From a checkpoint of a small mixture-of-experts model trained on Wikipedia: a variant of SOAP for the experts, 264M tokens.
Below are experts of layer 4 (counted from 0) of a mixture-of-experts language model. Rows are named gate (a neuron's input weights, with its number), up (a neuron's input weights, with its number), down (a neuron's output weights, with its number) and show model dimensions 0-159. Each number is 50 + 15 x the weight over its row's rms, rounded and kept within 0 to 99.
Before each expert's rows: "gets" lists some tokens that make up at least twice as much of what it gets as of all text. This comes from a sample of Wikipedia text that the model never trained on. Tokens count by the router's weight.

# expert 1
gets: "ur", "om", "ot", "um", "ut", "im"
gate8:69 50 35 64 36 43 29 54 64 68 43 38 59 45 47 23 44 49 99 47 52 71 71 21 76 36 56 32 34 52 70 50 67 57 36 42 44 43 38 73 65 28 46 41 45 85 42 55 57 35 50 34 35 62 80 59 62 40 42 57 77 85 32 55 43 54 57 40 65 58 53 68 75 47 48 67 19 59 40 50 62 31 44 57 65 60 35 78 30 54 57 42 43 35 28 38 43 20 44 15 59 50 36 60 62 56 67 38 62 47 48 48 61 52 33 48 45 30 55 40 38 36 67 72 62 59 64 63 73 46 61 71 43 56 40 47 61 56 50 35 69 52 68 60 30 47 35 68 31 53 42 59 51 23 33 59 58 69 31 41
up8:67 38 49 38 35 41 38 65 48 36 35 18 44 73 44 50 30 36 71 42 53 48 32 44 60 54 38 50 27 57 37 61 35 48 39 45 30 82 29 57 47 75 89 61 49 54 74 56 46 72 56 69 49 35 62 67 47 59 53 36 78 48 53 66 60 76 65 49 55 86 42 46 41 77 48 41 34 53 48 42 63 54 52 38 25 38 83 48 54 15 39 23 81 56 48 57 40 50 34 55 57 56 52 39 13 77 66 62 65 36 28 58 35 80 27 47 66 57 23 43 29 66 43 78 59 40 61 53 36 58 53 35 52 41 61 47 50 36 32 44 46 80 56 48 33 59 52 56 40 42 24 52 67 62 37 62 55 61 48 60
down8:59 47 26 63 41 36 42 62 29 53 57 52 63 61 61 39 72 44 14 49 42 46 45 45 72 47 75 59 72 63 66 47 63 60 25 59 33 58 41 74 53 75 63 73 63 58 52 63 70 39 35 27 39 52 55 61 22 39 62 66 57 33 57 22 28 34 54 66 19 55 59 49 44 57 67 35 56 47 96 39 44 55 58 33 44 77 14 37 32 40 17 46 76 63 37 73 32 62 60 31 56 49 57 44 52 22 54 51 68 53 64 46 69 49 61 43 46 33 60 69 48 56 77 45 73 40 72 54 43 67 54 39 61 43 53 65 36 57 49 36 54 87 51 40 60 57 80 38 46 48 38 50 66 53 48 45 78 70 49 50

# expert 10
gets: ".", ":", ".\n\n", "\n", "\n\n", " |\n"
gate8:58 63 40 55 69 39 62 82 63 38 68 73 57 53 22 52 55 61 49 53 61 41 41 41 41 67 88 54 89 49 63 57 46 47 61 14 61 26 53 52 71 53 44 49 40 53 67 47 46 27 55 31 31 53 56 58 59 44 55 55 53 68 61 37 42 57 31 41 58 81 02 45 54 37 41 55 50 45 41 80 76 71 64 40 50 43 43 34 60 48 47 25 54 60 53 37 41 36 63 71 35 59 94 36 45 42 67 60 49 28 60 93 34 46 55 82 49 62 53 31 89 71 51 50 44 42 67 44 31 24 36 54 47 68 47 62 47 50 49 52 42 67 59 56 34 66 35 52 49 54 58 51 38 41 54 58 36 31 61 38
up8:52 36 62 51 39 53 37 48 59 61 57 32 59 48 34 91 82 61 45 52 74 60 59 63 53 81 65 38 41 65 49 57 68 35 36 63 69 67 41 53 67 29 59 69 44 56 64 49 51 42 46 69 56 75 55 48 73 65 67 50 54 18 65 35 51 37 48 71 34 48 60 60 68 64 56 73 18 58 60 27 38 57 61 36 78 53 48 53 56 29 83 40 61 61 53 61 61 32 56 51 57 43 41 22 62 41 52 52 53 58 18 38 41 43 31 65 33 11 59 13 50 76 31 49 64 55 56 78 62 33 32 61 72 44 60 43 41 47 52 40 77 44 73 51 55 64 49 43 30 44 76 55 41 36 39 41 63 36 69 34
down8:59 52 71 77 55 37 35 23 44 37 44 62 51 38 62 14 49 57 38 57 52 63 53 64 64 54 30 43 30 50 28 45 46 47 54 62 52 56 47 39 58 45 78 57 35 40 43 80 71 80 66 66 42 55 29 33 69 80 59 57 77 57 65 65 66 61 43 59 47 44 48 63 55 50 56 75 44 65 35 63 34 55 71 52 64 64 45 67 46 67 60 49 34 53 66 74 76 58 70 49 27 52 43 37 42 74 39 53 54 52 43 24 08 27 18 47 29 43 48 49 49 47 44 46 82 37 39 46 40 40 52 36 65 65 27 22 27 53 79 49 63 50 51 41 26 24 50 38 62 49 36 44 51 31 12 49 36 45 31 35

# expert 5
gets: "ed", "ly", "ing", "ff", "ated", "ely"
gate8:50 40 66 71 26 28 72 39 81 40 66 28 50 48 64 47 46 51 50 41 33 28 39 58 81 79 37 48 41 42 56 45 62 62 63 64 37 31 64 50 28 69 35 45 33 54 18 61 66 46 53 44 33 82 45 54 41 56 41 51 36 49 49 76 47 24 70 58 67 36 53 37 47 47 49 32 48 31 34 51 40 21 73 58 38 13 51 57 28 39 53 44 47 34 35 46 45 53 24 26 65 35 43 26 54 22 63 48 59 35 46 46 49 78 15 62 33 23 48 51 42 46 59 51 48 28 64 36 42 56 59 35 62 68 33 60 59 52 63 46 99 60 44 68 64 69 46 45 48 53 53 47 38 44 51 55 67 82 39 56
up8:36 69 35 81 54 80 83 46 70 71 58 67 61 11 23 68 48 49 79 58 41 31 77 84 33 37 50 58 35 53 49 45 46 29 67 63 29 50 43 78 54 34 68 67 43 31 60 62 17 59 45 73 57 49 59 59 52 49 40 58 64 49 52 48 38 41 43 34 66 61 53 28 47 60 53 57 30 72 15 63 64 85 38 61 90 56 64 40 52 36 42 40 37 74 44 37 55 23 43 30 35 39 35 54 27 40 62 34 36 60 36 39 40 43 16 58 42 60 51 46 49 34 37 55 58 52 46 63 46 53 52 50 50 55 62 52 64 62 45 48 55 28 49 79 32 39 48 45 40 57 50 36 58 56 30 28 54 56 43 54
down8:54 37 84 43 69 20 70 19 38 62 65 80 47 44 46 84 44 60 47 68 81 74 47 57 59 60 58 42 59 39 22 44 60 79 30 40 47 37 25 52 64 48 51 43 30 57 70 45 56 41 12 42 50 56 83 38 39 56 20 40 56 44 49 45 56 34 68 46 40 38 51 52 33 42 38 50 53 50 49 62 45 63 37 69 62 32 46 50 42 58 43 59 40 49 53 47 67 41 63 13 63 51 30 33 52 30 63 54 36 33 53 74 62 55 67 56 59 29 41 24 62 49 44 58 78 40 60 43 61 44 47 80 68 48 52 32 65 62 49 50 47 59 82 38 37 19 53 58 45 48 62 49 44 43 76 50 70 45 50 04

# expert 2
gets: " M", " B", " S", " m", " P", " R"
gate12:23 10 54 35 36 46 49 46 84 61 77 60 20 73 52 47 63 18 45 78 87 80 38 40 42 54 45 51 40 62 39 31 58 38 31 42 44 43 56 51 31 60 43 52 63 59 47 70 66 21 37 45 54 60 40 39 58 24 43 69 46 42 81 54 27 56 31 57 32 57 38 59 48 41 30 50 37 43 25 49 25 25 51 65 38 56 30 38 45 73 53 56 87 30 61 47 45 52 63 44 46 36 67 74 43 46 62 58 38 57 44 79 73 48 48 37 55 52 59 50 71 48 71 97 38 38 40 63 32 51 35 41 38 58 51 62 51 50 58 40 58 37 40 57 53 56 63 44 21 50 51 50 71 50 58 48 53 41 40 71
up12:51 69 55 53 41 60 70 59 67 46 68 59 30 48 68 38 41 55 48 60 83 58 40 51 63 42 53 37 48 67 70 65 58 43 71 41 66 35 32 18 62 57 52 59 75 70 45 18 53 43 68 45 39 53 32 53 53 78 53 34 40 59 46 25 55 32 10 73 47 51 63 47 10 32 53 50 73 49 45 61 35 53 60 81 29 52 55 47 42 38 51 35 55 66 50 59 34 69 70 52 40 32 63 69 52 49 34 50 46 43 46 51 52 55 32 33 23 15 29 44 51 75 44 60 34 52 28 58 50 40 54 65 54 81 27 76 48 70 42 26 37 48 60 79 46 24 65 41 48 29 57 48 32 33 52 52 47 20 29 42
down12:61 43 50 47 58 61 17 57 46 45 35 43 63 52 15 79 63 40 72 42 57 32 60 41 24 65 42 50 38 59 58 24 12 50 40 34 22 63 63 48 55 51 68 78 36 41 34 53 43 35 20 35 24 56 71 52 69 39 55 53 43 64 68 62 69 72 51 44 42 29 40 51 46 53 42 49 29 59 61 36 53 31 25 28 29 62 60 47 33 35 55 59 44 58 45 37 85 47 22 56 55 33 71 26 73 58 53 47 62 57 47 69 30 18 57 43 48 77 47 56 46 34 37 61 57 56 61 09 39 64 20 38 70 39 61 53 31 37 58 45 44 38 65 33 28 54 61 48 42 26 33 52 45 48 45 39 50 54 32 58

# expert 19
gets: "k", "ak", "am", "ad", "ot", "z"
gate10:38 50 46 34 69 45 57 63 48 45 43 55 26 51 48 47 45 82 68 42 56 62 52 41 51 61 38 66 30 59 64 63 18 17 33 33 63 33 53 57 49 74 99 60 68 70 48 30 30 50 43 50 70 33 65 43 45 52 81 35 74 24 26 39 25 59 19 36 59 58 59 47 60 37 77 57 33 49 57 58 35 42 55 41 39 62 07 42 65 59 43 33 18 71 41 60 26 57 44 30 32 66 14 49 56 50 36 50 56 60 22 52 41 80 60 59 54 64 34 50 47 57 56 57 48 47 25 34 63 39 45 46 51 54 48 66 44 48 50 68 67 31 60 58 64 44 43 38 60 29 54 30 55 58 50 43 68 42 40 56
up10:24 42 64 43 36 44 51 51 70 49 45 49 47 60 67 64 62 36 65 16 29 70 76 54 49 42 61 39 47 20 38 73 75 24 61 52 85 67 34 48 61 49 44 48 71 46 32 49 60 36 45 77 30 37 38 28 52 56 48 59 35 12 40 65 39 48 33 51 61 55 66 49 42 54 59 44 51 35 48 68 72 75 63 51 38 27 44 54 70 50 53 53 30 38 65 52 68 54 80 41 56 36 22 71 58 31 75 46 73 59 62 54 38 48 71 49 63 51 22 47 52 55 57 42 45 38 53 39 33 38 35 46 38 68 56 79 69 46 48 58 78 83 54 45 78 36 73 48 55 52 56 51 59 86 78 59 38 60 40 43
down10:45 61 43 30 56 36 74 38 63 56 64 54 44 53 23 83 54 75 39 45 41 65 73 37 64 56 63 46 41 50 59 60 43 28 34 44 55 43 41 34 75 57 46 64 39 84 63 72 28 65 48 39 31 49 78 24 76 54 41 47 55 26 52 83 63 30 49 42 59 57 42 62 31 87 48 35 41 25 32 58 37 48 51 75 46 41 34 54 56 17 63 58 39 27 62 50 46 39 58 43 60 38 55 55 54 54 65 47 68 48 56 74 29 64 60 64 58 29 72 60 61 90 20 29 55 62 48 49 42 63 66 32 56 46 41 53 66 48 43 66 44 72 47 42 72 44 61 36 55 80 52 69 56 33 53 18 35 65 57 62

# expert 17
gets: "ar", "ay", "as", "at", "it", "ap"
gate8:20 47 34 16 43 56 50 82 63 51 50 28 23 48 61 38 57 53 46 28 63 55 61 44 30 41 58 56 30 66 64 54 44 42 59 24 52 44 81 47 31 76 56 25 49 48 64 59 73 45 54 61 42 39 74 57 50 45 30 21 67 51 41 52 58 55 48 40 51 48 40 55 47 43 69 59 52 41 32 70 58 68 36 45 41 51 40 59 63 60 17 16 54 41 45 44 43 41 48 03 31 38 41 53 60 59 43 22 14 76 27 29 47 49 48 62 50 48 46 36 60 68 48 36 48 44 47 45 62 49 52 48 79 56 62 39 41 25 06 64 76 70 64 48 34 64 40 16 58 72 35 57 51 73 40 47 50 50 44 55
up8:37 29 50 28 51 34 56 34 39 40 49 29 54 63 53 63 27 35 38 40 34 24 79 92 70 66 45 21 63 75 80 60 41 31 29 67 49 63 34 36 19 40 29 53 54 68 54 58 23 67 49 52 47 51 45 58 56 16 49 44 65 49 50 41 70 48 65 78 58 53 73 43 56 48 72 69 50 35 39 39 40 59 45 58 37 58 25 34 55 42 78 60 58 64 62 49 43 54 33 33 48 43 52 45 58 26 35 69 72 49 50 59 31 71 27 37 08 54 47 55 49 60 61 59 71 41 52 66 50 33 60 61 51 57 77 67 50 51 56 43 41 61 59 29 22 54 55 25 66 68 47 42 68 53 67 49 29 51 49 76
down8:40 32 52 45 37 48 59 51 51 54 42 67 61 52 38 47 44 41 45 58 37 42 49 50 44 62 47 37 42 85 26 58 53 49 55 46 46 71 47 42 68 60 28 37 48 64 80 38 39 81 67 62 57 50 57 16 66 33 32 17 57 60 41 47 39 44 54 38 43 26 44 67 37 57 42 77 45 55 42 24 32 34 54 52 75 34 60 13 69 54 45 72 68 46 69 66 50 67 60 65 45 79 51 29 32 48 58 42 65 69 33 48 54 38 59 43 93 55 62 39 50 42 64 53 38 76 80 55 40 60 20 60 32 42 48 45 52 81 50 57 43 65 21 71 62 55 50 41 23 71 22 53 48 37 55 49 71 71 71 74

# expert 34
gets: "e", "en", "al", "is", "ad", "ed"
gate20:47 51 71 58 47 45 73 71 52 26 39 85 55 64 65 67 57 72 17 71 64 57 34 32 73 55 50 42 52 35 42 75 32 62 08 46 57 28 41 61 46 49 39 47 34 56 18 34 42 44 76 49 75 73 47 40 17 42 81 43 39 43 56 69 53 26 51 58 65 59 46 51 59 34 55 44 52 42 56 44 41 47 37 38 44 50 38 55 53 51 32 59 63 49 43 52 63 53 40 40 59 43 46 39 77 65 24 17 42 43 34 54 47 57 62 67 31 49 81 43 51 43 24 68 40 62 54 28 61 61 58 49 38 38 24 38 47 35 79 76 71 34 49 80 53 67 51 45 36 36 31 20 61 57 42 40 29 37 44 50
up20:65 11 59 40 47 37 52 45 61 68 64 63 37 64 12 44 40 51 52 66 36 26 55 34 61 67 33 46 59 42 44 62 09 62 29 61 13 47 18 51 28 38 30 29 55 79 33 43 42 68 49 49 36 56 37 49 48 48 35 33 45 64 52 44 61 69 44 32 44 40 54 38 51 44 54 53 52 51 79 76 51 46 40 37 42 35 66 62 56 39 49 41 81 36 37 32 56 64 21 42 68 42 84 41 33 44 38 59 21 63 45 45 42 60 47 50 39 24 36 18 64 77 36 28 30 62 45 51 48 54 53 56 70 51 53 67 46 60 36 50 41 41 34 63 40 61 31 35 20 64 38 48 37 50 27 47 58 42 46 19
down20:78 35 45 67 72 49 61 55 60 57 64 46 58 56 37 32 35 53 65 41 55 89 38 65 37 47 51 69 31 64 53 52 39 68 45 44 74 50 65 24 39 69 42 46 64 39 69 64 28 55 62 64 41 44 53 47 58 40 56 41 68 84 49 36 47 39 29 62 42 73 37 45 54 43 53 62 58 56 64 20 68 38 58 23 24 47 49 51 44 34 46 26 52 51 13 43 71 69 37 62 47 50 28 55 35 22 55 43 59 60 58 58 56 72 61 62 69 27 80 53 74 43 40 23 44 63 42 55 34 67 42 24 43 52 22 51 66 53 17 30 51 52 54 35 37 37 57 70 46 39 66 41 75 34 42 42 56 40 16 79

# expert 12
gets: " D", " C", " N", "C", " R", " H"
gate8:64 57 44 33 80 60 37 38 51 71 42 52 43 37 46 71 56 34 42 30 58 36 34 33 30 49 37 60 77 66 48 33 68 54 34 44 39 34 78 38 61 47 53 33 50 20 17 45 58 43 87 32 35 42 60 56 34 43 33 58 53 66 37 36 53 44 52 48 46 49 31 58 66 15 29 79 47 62 46 37 56 57 57 43 45 21 63 54 50 74 42 40 42 34 49 63 50 39 56 19 20 43 43 40 37 53 44 65 67 52 47 26 51 49 62 42 52 63 63 37 40 56 46 80 41 70 38 20 60 90 45 51 64 56 11 65 38 55 62 37 33 52 62 51 50 46 39 21 51 68 58 43 57 89 57 56 47 36 26 63
up8:31 61 55 57 66 72 63 29 40 71 38 59 59 64 45 43 54 33 58 43 51 45 55 51 57 38 61 31 70 56 61 68 38 64 49 42 34 42 77 42 51 76 42 76 29 65 66 48 23 22 89 40 74 26 52 35 41 61 41 44 63 62 57 22 45 74 35 59 41 54 69 47 56 49 58 31 55 51 36 68 35 44 32 29 61 35 19 60 49 46 57 61 37 54 74 58 53 40 40 66 34 74 49 75 62 60 36 82 47 56 48 39 62 36 48 46 75 59 45 63 58 68 72 43 20 41 46 42 65 72 37 38 70 58 37 51 50 37 33 54 33 62 38 40 56 25 55 59 71 12 32 37 33 65 70 43 41 16 48 34
down8:37 74 52 60 37 82 60 58 49 79 46 27 56 36 71 34 54 38 66 68 68 48 50 41 57 67 71 56 53 74 73 54 38 37 65 50 77 64 63 16 57 41 63 33 76 61 34 55 82 53 17 67 46 65 38 53 48 43 42 25 35 33 39 43 70 64 37 27 39 60 50 24 58 67 45 53 69 48 51 15 59 56 36 44 55 66 26 67 71 76 52 66 63 61 14 41 55 21 54 65 60 41 39 46 57 61 41 50 39 37 62 57 44 38 54 49 33 37 34 50 63 67 45 45 38 55 36 20 51 48 48 43 37 42 47 37 72 45 60 75 64 74 68 38 56 20 46 52 48 43 63 90 39 56 58 54 48 47 37 51

# expert 3
gets: " he", ")", "\"", " st", " St", " He"
gate2:33 78 30 77 38 52 49 40 47 49 46 35 48 48 44 57 39 37 38 76 51 77 45 41 34 27 48 68 60 51 74 32 80 69 65 68 58 69 43 67 61 48 51 38 59 76 40 49 67 34 48 64 51 51 30 41 50 26 54 38 42 28 42 31 87 55 67 50 42 67 65 62 36 44 33 52 44 51 47 31 78 48 23 59 57 28 58 54 52 74 08 43 69 60 75 63 37 48 53 83 17 23 62 53 48 37 52 41 28 42 62 31 49 34 07 48 61 63 45 58 26 67 61 51 52 41 52 63 40 46 45 80 32 48 40 24 44 34 42 70 36 67 47 46 50 57 33 56 52 38 49 62 35 44 66 46 68 44 49 57
up2:61 38 30 57 76 44 34 32 84 79 62 48 52 17 49 41 54 54 31 73 53 46 54 61 51 45 56 76 48 44 59 40 66 35 53 57 59 45 69 52 28 53 65 08 57 60 43 78 40 44 59 54 20 34 65 27 75 48 71 67 39 61 54 23 54 43 84 65 36 45 71 59 53 82 42 72 28 39 25 63 38 48 51 55 73 28 59 49 56 46 34 40 47 51 63 36 84 21 38 40 30 46 57 72 43 59 48 77 59 51 64 76 43 61 44 29 70 54 46 66 62 76 26 69 50 32 28 44 55 47 57 69 48 44 50 40 40 53 62 49 37 68 57 59 46 48 55 35 63 54 50 48 51 44 46 41 25 39 50 75
down2:37 59 42 51 63 48 46 52 21 60 50 43 59 74 39 55 39 74 42 43 50 62 55 51 99 37 63 64 48 34 44 33 45 65 39 47 68 41 78 69 49 61 34 52 77 53 54 31 27 49 55 36 66 38 25 72 62 46 30 38 48 20 48 40 34 52 31 37 66 38 41 62 43 29 53 40 57 53 59 46 73 69 99 62 58 55 14 62 44 35 60 57 67 54 59 38 58 55 48 75 73 44 67 55 28 75 50 36 55 36 44 48 61 67 48 54 41 43 37 47 43 56 55 56 35 53 63 57 55 74 36 35 82 38 35 47 39 53 40 47 57 27 29 50 99 50 46 49 42 71 35 36 61 61 78 60 18 45 56 50

# expert 21
gets: ",", " and", ")", ";", "–", " –"
gate8:48 55 49 28 33 59 50 38 26 50 43 49 44 60 55 42 76 52 57 44 47 14 61 42 72 77 46 47 35 52 56 63 59 52 28 36 17 47 57 71 55 48 48 48 47 49 49 35 38 33 22 46 52 56 58 48 45 62 32 46 38 08 60 23 57 45 65 08 42 36 36 49 37 52 56 76 41 48 59 40 52 64 40 63 69 45 27 49 38 41 52 79 51 39 45 53 62 41 44 86 10 54 58 79 50 45 34 57 49 62 36 60 48 51 52 34 52 66 72 58 35 45 47 69 55 30 63 29 60 21 45 27 29 34 61 56 32 44 44 38 40 44 37 47 58 21 63 61 43 40 36 92 68 34 52 63 24 72 25 61
up8:74 52 18 45 46 55 83 66 51 70 40 43 45 45 50 31 40 48 45 81 75 53 57 65 63 53 41 45 74 73 25 52 33 53 31 31 73 42 45 49 50 59 37 36 58 42 35 37 72 35 55 49 63 59 49 52 42 38 67 98 36 57 45 63 30 35 57 52 64 60 58 60 54 58 53 62 40 53 74 39 28 52 28 25 88 54 69 67 48 57 58 43 35 61 60 76 42 53 15 34 74 30 56 36 54 43 43 71 43 37 43 42 45 33 42 73 60 55 68 69 64 62 57 36 65 72 35 41 33 48 33 49 60 52 54 63 66 62 54 54 35 58 79 40 40 68 07 51 80 58 56 47 49 75 47 29 34 47 44 44
down8:43 61 79 46 21 47 23 41 56 57 51 42 43 61 53 66 49 69 70 51 45 50 42 43 56 56 51 58 33 48 55 59 68 66 54 25 80 88 32 40 28 29 64 52 49 48 56 41 35 54 37 58 45 38 41 51 36 46 54 21 62 48 71 60 48 58 62 77 58 34 60 56 70 38 48 46 32 29 16 59 48 56 58 75 65 44 29 45 25 41 67 48 73 58 46 58 57 55 88 64 60 71 69 43 46 45 70 23 58 25 67 37 57 21 65 17 51 33 48 34 41 56 62 52 45 38 75 31 58 45 76 71 51 65 78 33 37 60 33 53 64 49 32 58 55 57 42 40 39 47 46 52 82 35 59 71 64 35 44 83